{
  "n_layer": 11,
  "d_model": 160,
  "n_experts": 64,
  "experts_per_token": 2,
  "d_expert": 256,
  "d_shared_expert": 0,
  "activation": "squared_relu",
  "moe_layers": [0, 1, 2, 3, 4, 5, 6, 7, 8, 9, 10],
  "router_score": "sigmoid",
  "normalize_top_k": true,
  "routed_scale": 1.0,
  "balance_loss": 0.00755,
  "balance_bias": false,
  "router_bias": true,
  "init_std_router": 0.0194,
  "lr_router": 0.000794,
  "n_head": 2,
  "n_kv_head": 2,
  "head_dim": 64,
  "vocab_size": 4096,
  "norm": "layernorm",
  "norm_place": "pre",
  "norm_eps": 1e-06,
  "positions": "rope",
  "rope_base": 37900.0,
  "rope_fraction": 0.5,
  "qk_norm": false,
  "attn_scale": 0.125,
  "tie_embeddings": false,
  "parallel_block": false,
  "init": "normal",
  "init_std_qkv": 0.0395,
  "init_std_o": 0.00844,
  "init_std_up": 0.0395,
  "init_std_down": 0.00844,
  "optimizer": "soap_variant",
  "lr": 0.00684,
  "beta1": 0.95,
  "beta2": 0.98,
  "weight_decay": 0.061,
  "lr_head": 0.00648,
  "warmup_steps": 200,
  "schedule": "cos",
  "final_lr_fraction": 0.0,
  "batch_tokens": [65536, 131072, 262144],
  "seq_len": 1024,
  "doc_mask": true,
  "train_tokens": 624300000,
  "steps": 4204,
  "dataset": "wikipedia_en"
}
Below are experts of layer 5 (counted from 0) of a mixture-of-experts language model. Rows are named router (the router's row for the expert), up (a neuron's input weights, with its number), down (a neuron's output weights, with its number) and show model dimensions 0-159. Each number is 50 + 10 x the weight over its row's rms, rounded and kept within 0 to 99.
After each expert's rows: a language model's description of what the expert responds to. This comes from a sample of Wikipedia text that the model never trained on.

# expert 22
router:45 60 61 51 54 40 50 34 44 38 77 55 40 47 43 56 41 45 53 30 62 52 50 46 68 46 57 42 60 53 39 30 58 52 58 37 41 55 54 62 52 40 69 58 54 71 54 55 41 56 59 62 73 45 52 36 46 54 59 50 55 46 42 49 60 43 65 81 65 53 52 47 47 54 52 37 58 49 36 39 56 39 52 42 32 49 60 34 49 61 32 44 53 48 56 42 58 46 55 52 47 55 59 53 40 38 28 52 49 44 45 38 42 48 43 48 49 50 55 67 36 56 35 47 56 37 52 61 42 55 64 50 38 64 40 62 48 53 28 50 35 40 59 57 66 28 47 52 44 55 45 47 49 67 46 64 63 57 44 42
up0:69 72 49 35 46 52 61 50 32 66 58 55 50 46 43 54 42 37 65 57 43 53 45 42 46 51 50 40 40 35 35 52 62 48 54 56 39 40 41 37 26 54 30 57 57 66 36 39 48 69 58 56 63 68 48 61 57 65 48 62 46 56 57 47 44 52 55 59 70 43 35 45 34 39 64 56 40 45 50 31 58 64 61 34 55 52 40 66 63 41 47 41 72 58 49 54 40 56 44 65 65 55 47 44 38 55 53 58 44 55 43 45 49 63 47 50 47 56 56 54 44 50 49 32 20 58 62 56 53 47 51 55 54 43 38 47 51 51 53 42 43 62 48 61 49 28 48 65 66 44 54 60 43 37 52 59 48 46 56 51
down0:32 42 55 62 46 63 52 47 63 42 61 44 56 53 53 51 64 39 56 32 68 50 62 42 47 47 43 54 65 76 59 45 43 61 66 40 49 51 41 40 66 60 50 51 46 48 60 58 56 44 49 49 42 36 34 49 45 47 45 36 64 51 55 43 54 52 52 54 43 42 44 46 53 54 44 39 50 48 42 53 60 37 58 62 55 41 56 48 41 45 49 67 46 44 65 43 32 33 39 35 49 60 48 59 48 40 33 30 65 48 53 57 24 31 62 41 59 58 49 50 43 55 45 33 60 35 52 44 58 43 44 55 28 54 67 37 40 43 30 56 45 50 61 72 57 53 31 27 39 39 60 46 49 47 51 36 54 49 61 47
It responds to: Personal names. Common first names and pieces of personal names, often second or final fragments: John, William, Stephen, Marilyn, Wilbert, Nicholas.

# expert 18
router:39 62 39 41 47 40 47 43 45 42 54 53 47 62 45 38 57 42 66 41 59 68 47 46 55 47 54 52 41 49 54 38 65 43 24 34 41 49 60 46 55 36 51 42 48 42 54 54 28 71 38 32 50 46 70 59 74 47 52 61 37 49 62 43 37 21 63 50 45 45 67 46 50 38 57 42 62 51 44 46 43 55 51 43 69 63 49 63 64 57 42 66 49 53 46 56 65 43 50 45 63 43 62 40 62 58 54 51 37 52 50 60 49 39 51 62 54 47 51 52 68 31 27 38 42 49 51 43 44 55 64 49 50 48 42 38 57 57 48 41 36 37 51 48 73 54 42 66 44 65 56 43 60 55 53 57 56 44 56 49
up0:66 75 49 38 56 48 31 50 64 61 47 44 34 49 46 41 54 31 51 58 57 55 56 43 49 53 30 31 44 54 34 38 29 51 53 34 59 63 51 49 45 28 59 61 41 42 51 51 31 43 58 72 63 56 37 51 48 58 57 59 51 70 43 28 44 63 49 50 59 40 45 43 58 45 53 33 54 46 44 30 41 61 48 57 60 49 54 44 65 52 51 30 48 59 51 49 55 71 48 48 56 48 42 53 42 59 38 40 46 42 55 49 74 57 47 60 46 57 69 50 40 47 47 41 43 47 39 62 54 56 53 49 44 31 46 57 57 47 48 50 68 33 65 29 53 55 45 53 38 53 49 55 47 53 49 49 33 56 39 54
down0:63 36 49 35 57 60 62 50 50 56 56 53 46 54 53 50 47 58 35 45 57 51 39 53 58 58 51 45 39 47 61 66 40 45 58 34 57 43 33 43 43 51 48 53 39 48 39 37 50 51 33 26 62 49 51 40 63 46 58 49 62 56 55 59 53 35 42 38 72 46 64 57 42 50 55 44 73 50 58 38 38 54 45 54 61 30 26 45 46 58 53 45 42 48 48 43 54 46 46 44 70 38 51 55 59 60 63 62 48 47 42 62 47 35 73 52 51 45 37 50 77 36 51 46 34 57 49 43 45 21 41 62 43 38 56 37 35 45 62 41 48 58 66 69 39 50 56 56 51 59 50 50 42 54 39 47 54 35 41 41
It responds to: Quantity and count words. Numbers and quantifiers after the, of or a, such as two, first, several, most, part, usually followed by of or a noun.

# expert 29
router:42 62 68 57 51 32 66 52 33 37 65 51 44 51 65 56 51 44 44 41 47 57 46 51 43 51 55 71 28 43 52 50 57 38 26 62 50 54 56 71 51 50 53 34 78 59 66 47 32 60 57 41 48 37 77 43 41 55 45 36 59 41 47 46 50 32 51 46 49 52 57 40 48 48 66 37 44 49 55 54 51 59 30 47 42 57 48 55 37 67 50 61 55 39 50 69 57 50 48 61 50 45 39 49 38 58 37 70 44 58 51 49 49 51 60 77 59 44 47 59 31 38 40 43 62 60 51 57 52 55 49 36 49 63 51 38 46 61 37 46 57 48 55 43 52 40 42 45 48 59 38 45 46 50 44 42 54 52 42 38
up0:40 59 70 53 26 44 60 47 55 37 61 48 37 62 49 48 49 43 31 36 52 50 51 52 53 46 45 65 40 45 51 57 59 60 62 63 48 41 46 75 56 29 39 51 45 47 53 35 61 39 51 38 49 42 44 23 50 42 57 44 44 40 57 53 44 58 52 53 57 52 64 58 62 56 62 62 35 55 70 49 53 51 49 62 48 56 63 51 43 49 55 34 63 52 45 40 70 59 44 78 52 31 57 66 45 53 31 33 47 57 42 57 42 37 64 53 56 36 41 55 57 53 39 40 47 51 48 45 48 52 55 28 42 65 57 50 59 52 49 51 57 47 64 30 68 47 59 52 49 44 54 42 48 48 50 44 48 64 34 34
down0:44 66 48 56 53 42 66 62 34 54 44 62 52 56 44 61 69 48 53 41 43 43 58 44 34 41 64 53 43 59 60 53 74 42 58 51 50 56 46 59 39 55 48 44 52 36 53 47 48 41 53 73 45 34 58 41 49 49 33 50 47 48 42 50 49 39 65 85 39 32 56 48 54 37 36 46 45 60 43 41 58 43 36 32 47 51 51 59 58 57 55 39 45 65 51 45 51 53 65 48 64 49 46 63 45 40 60 57 51 38 37 30 43 48 34 42 44 62 45 58 43 58 31 58 57 61 46 45 43 35 44 50 40 47 37 58 60 54 60 64 43 56 54 56 51 62 48 73 47 66 48 56 40 34 52 52 39 27 47 35
It responds to: Infobox and list fields. Field labels in infobox-style bulleted lists and tables, such as Position:, Website:, Preceded by, Date, plus degree and unit symbols.

# expert 48
router:43 56 42 41 44 53 51 44 46 43 67 56 44 50 59 63 41 53 50 54 40 34 42 49 54 44 30 55 57 54 55 30 70 51 41 42 38 66 52 55 44 52 50 57 57 62 59 45 60 61 44 41 55 28 59 57 45 43 72 26 41 37 38 61 52 49 54 49 61 51 43 51 58 47 44 37 41 58 52 49 50 46 43 47 45 56 45 56 42 57 35 66 52 66 48 52 42 36 50 50 37 55 47 24 60 52 57 54 45 38 49 57 39 64 55 76 66 53 66 46 48 38 40 32 36 66 65 44 57 55 75 44 41 57 61 43 49 55 53 47 47 47 44 48 72 34 45 70 54 53 40 49 36 62 42 61 38 65 66 46
up1:37 51 56 49 54 39 40 30 56 56 38 44 58 64 56 50 43 47 33 63 59 40 69 47 33 38 36 58 45 46 42 55 63 43 48 52 53 44 53 36 53 41 41 63 70 44 49 39 52 39 36 46 53 60 55 53 44 58 34 26 49 59 38 40 56 46 25 57 57 60 52 46 59 53 30 36 51 61 56 41 45 44 47 57 58 58 40 67 60 48 48 55 52 67 50 26 58 53 53 40 52 60 53 27 46 44 57 51 57 63 38 37 48 58 67 68 46 45 68 47 47 47 42 32 41 27 58 42 37 51 59 70 57 58 52 46 38 62 52 40 40 51 53 38 45 44 44 61 61 40 44 38 49 45 51 51 53 30 52 48
down1:36 52 42 52 50 40 51 40 48 61 52 36 38 50 38 45 75 42 48 60 33 33 50 56 41 44 38 56 52 60 45 74 54 46 48 61 50 69 49 43 48 52 48 38 50 69 60 46 68 56 51 42 39 35 35 57 58 62 56 55 33 47 54 49 35 64 53 50 54 41 52 33 56 45 32 56 44 45 57 62 55 60 60 58 50 47 57 46 54 66 60 54 62 52 55 46 35 53 54 39 41 44 56 61 51 61 46 32 30 49 54 51 52 28 53 59 60 65 50 34 51 43 57 56 66 59 53 59 59 36 37 59 48 54 47 54 76 35 65 50 70 55 55 65 70 63 49 51 51 52 35 77 44 46 47 50 56 55 45 51
It responds to: Linking and auxiliary verbs. Forms of be and have, became, also and not right after a subject, as in China was, studies were, -ially adverbs.

# expert 30
router:45 54 48 59 52 34 40 42 44 48 62 41 34 58 43 63 47 51 39 31 39 51 40 49 45 63 62 72 47 52 39 43 50 54 44 35 45 54 48 63 45 27 49 44 57 55 54 51 56 57 53 32 42 39 53 46 59 47 44 38 57 48 56 56 47 43 64 65 38 50 45 51 45 32 68 61 54 58 59 73 76 51 47 34 51 55 67 44 38 49 34 58 42 48 48 61 53 47 65 48 38 53 50 60 61 46 44 58 50 55 55 63 40 45 49 69 39 48 37 52 51 52 31 49 49 42 47 60 35 69 65 44 44 55 72 68 37 61 40 45 48 42 46 33 46 46 47 70 38 48 51 29 37 48 54 52 49 73 45 48
up1:45 48 37 65 46 48 39 57 33 50 57 47 38 36 45 59 55 27 39 54 33 54 48 44 38 70 45 31 60 43 49 51 60 40 43 48 46 42 60 48 39 58 60 53 30 53 62 52 42 47 55 53 63 38 62 43 51 42 38 51 36 31 46 60 39 51 59 61 66 52 56 58 72 35 62 52 59 52 55 57 52 37 45 37 65 52 54 47 50 42 60 64 30 42 53 53 62 53 37 45 27 31 37 60 48 31 45 55 57 60 60 55 40 37 51 56 50 57 68 49 45 48 61 50 46 71 27 58 58 56 48 68 46 54 43 49 54 59 49 61 63 53 50 50 59 50 51 67 66 37 54 46 33 51 42 56 64 49 54 34
down1:47 59 59 44 35 51 52 56 63 54 63 59 77 38 50 64 51 57 47 33 53 52 47 45 34 57 45 61 37 42 56 25 67 56 54 52 52 52 38 53 45 52 64 45 33 33 55 50 57 57 41 45 37 51 38 52 43 50 24 51 51 49 43 63 52 43 59 37 59 42 55 58 61 40 38 55 55 54 53 63 48 54 45 56 35 49 34 70 53 52 44 59 66 32 39 48 59 30 45 47 57 53 50 64 48 49 42 35 57 40 52 66 45 49 33 64 52 43 46 47 51 57 47 54 50 46 65 40 53 50 41 63 50 38 59 39 46 35 58 58 40 51 32 68 56 29 44 57 71 59 38 36 49 43 49 35 30 61 57 58
It responds to: Name pieces with r/l. Word pieces containing r, l or re inside names and foreign words, often after H or S, e.g. Ehre, Hickok, Ferdinand.

# expert 21
router:51 50 37 58 52 53 31 38 36 46 47 32 51 68 39 46 48 40 32 45 53 48 50 47 62 47 60 58 38 49 36 46 43 40 49 46 25 57 58 82 57 50 63 44 54 65 51 52 35 49 50 60 57 38 55 61 57 63 54 48 50 59 54 44 64 46 48 62 64 46 40 58 55 41 62 56 43 59 46 45 56 41 44 62 58 50 55 61 51 50 36 54 30 44 55 58 52 54 57 57 54 53 53 38 54 56 59 71 26 61 39 73 51 50 59 64 48 52 47 59 41 44 38 45 57 44 62 49 44 59 53 37 70 45 55 66 58 53 21 42 52 44 42 26 53 48 37 40 54 56 39 33 40 55 42 57 29 42 45 45
up0:50 60 60 45 75 53 36 42 45 51 45 39 43 65 65 51 40 43 52 59 37 54 45 30 48 47 56 42 61 49 31 55 49 31 56 40 34 63 61 43 41 28 53 81 52 64 61 40 43 65 57 69 47 36 44 45 72 43 60 43 58 50 47 50 59 32 53 67 52 33 44 48 37 43 55 55 51 57 42 57 43 45 61 45 68 51 43 56 60 55 58 71 48 55 30 61 45 49 33 50 52 61 57 52 50 43 45 42 37 54 29 38 58 46 57 62 56 50 42 64 55 50 44 62 48 46 55 36 38 40 53 39 40 27 35 60 53 59 41 49 47 62 52 54 55 62 55 39 59 47 44 51 56 41 44 49 41 41 55 54
down0:55 59 35 70 67 50 45 59 58 60 45 44 41 64 66 58 55 42 38 51 50 42 48 42 41 58 41 40 43 39 68 53 58 37 52 55 63 51 49 59 43 72 70 58 70 50 58 50 48 62 45 45 50 45 34 39 45 48 52 55 58 58 43 44 33 58 39 56 79 54 41 53 56 40 56 57 49 45 57 36 50 52 77 49 69 37 49 58 36 45 53 46 53 63 47 44 51 46 53 55 66 55 60 64 53 55 56 45 39 20 47 61 26 53 42 41 52 41 30 54 53 46 61 49 45 56 43 53 38 72 48 66 52 51 60 61 38 61 55 45 48 52 52 43 41 45 68 58 53 35 66 54 52 56 50 56 48 68 55 56
It responds to: Letter m pieces. The letter m, as a word start or inside words, e.g. trans|m|ission, hay|m|aking, M|akati, plus units like "65.90 m" in sports tables.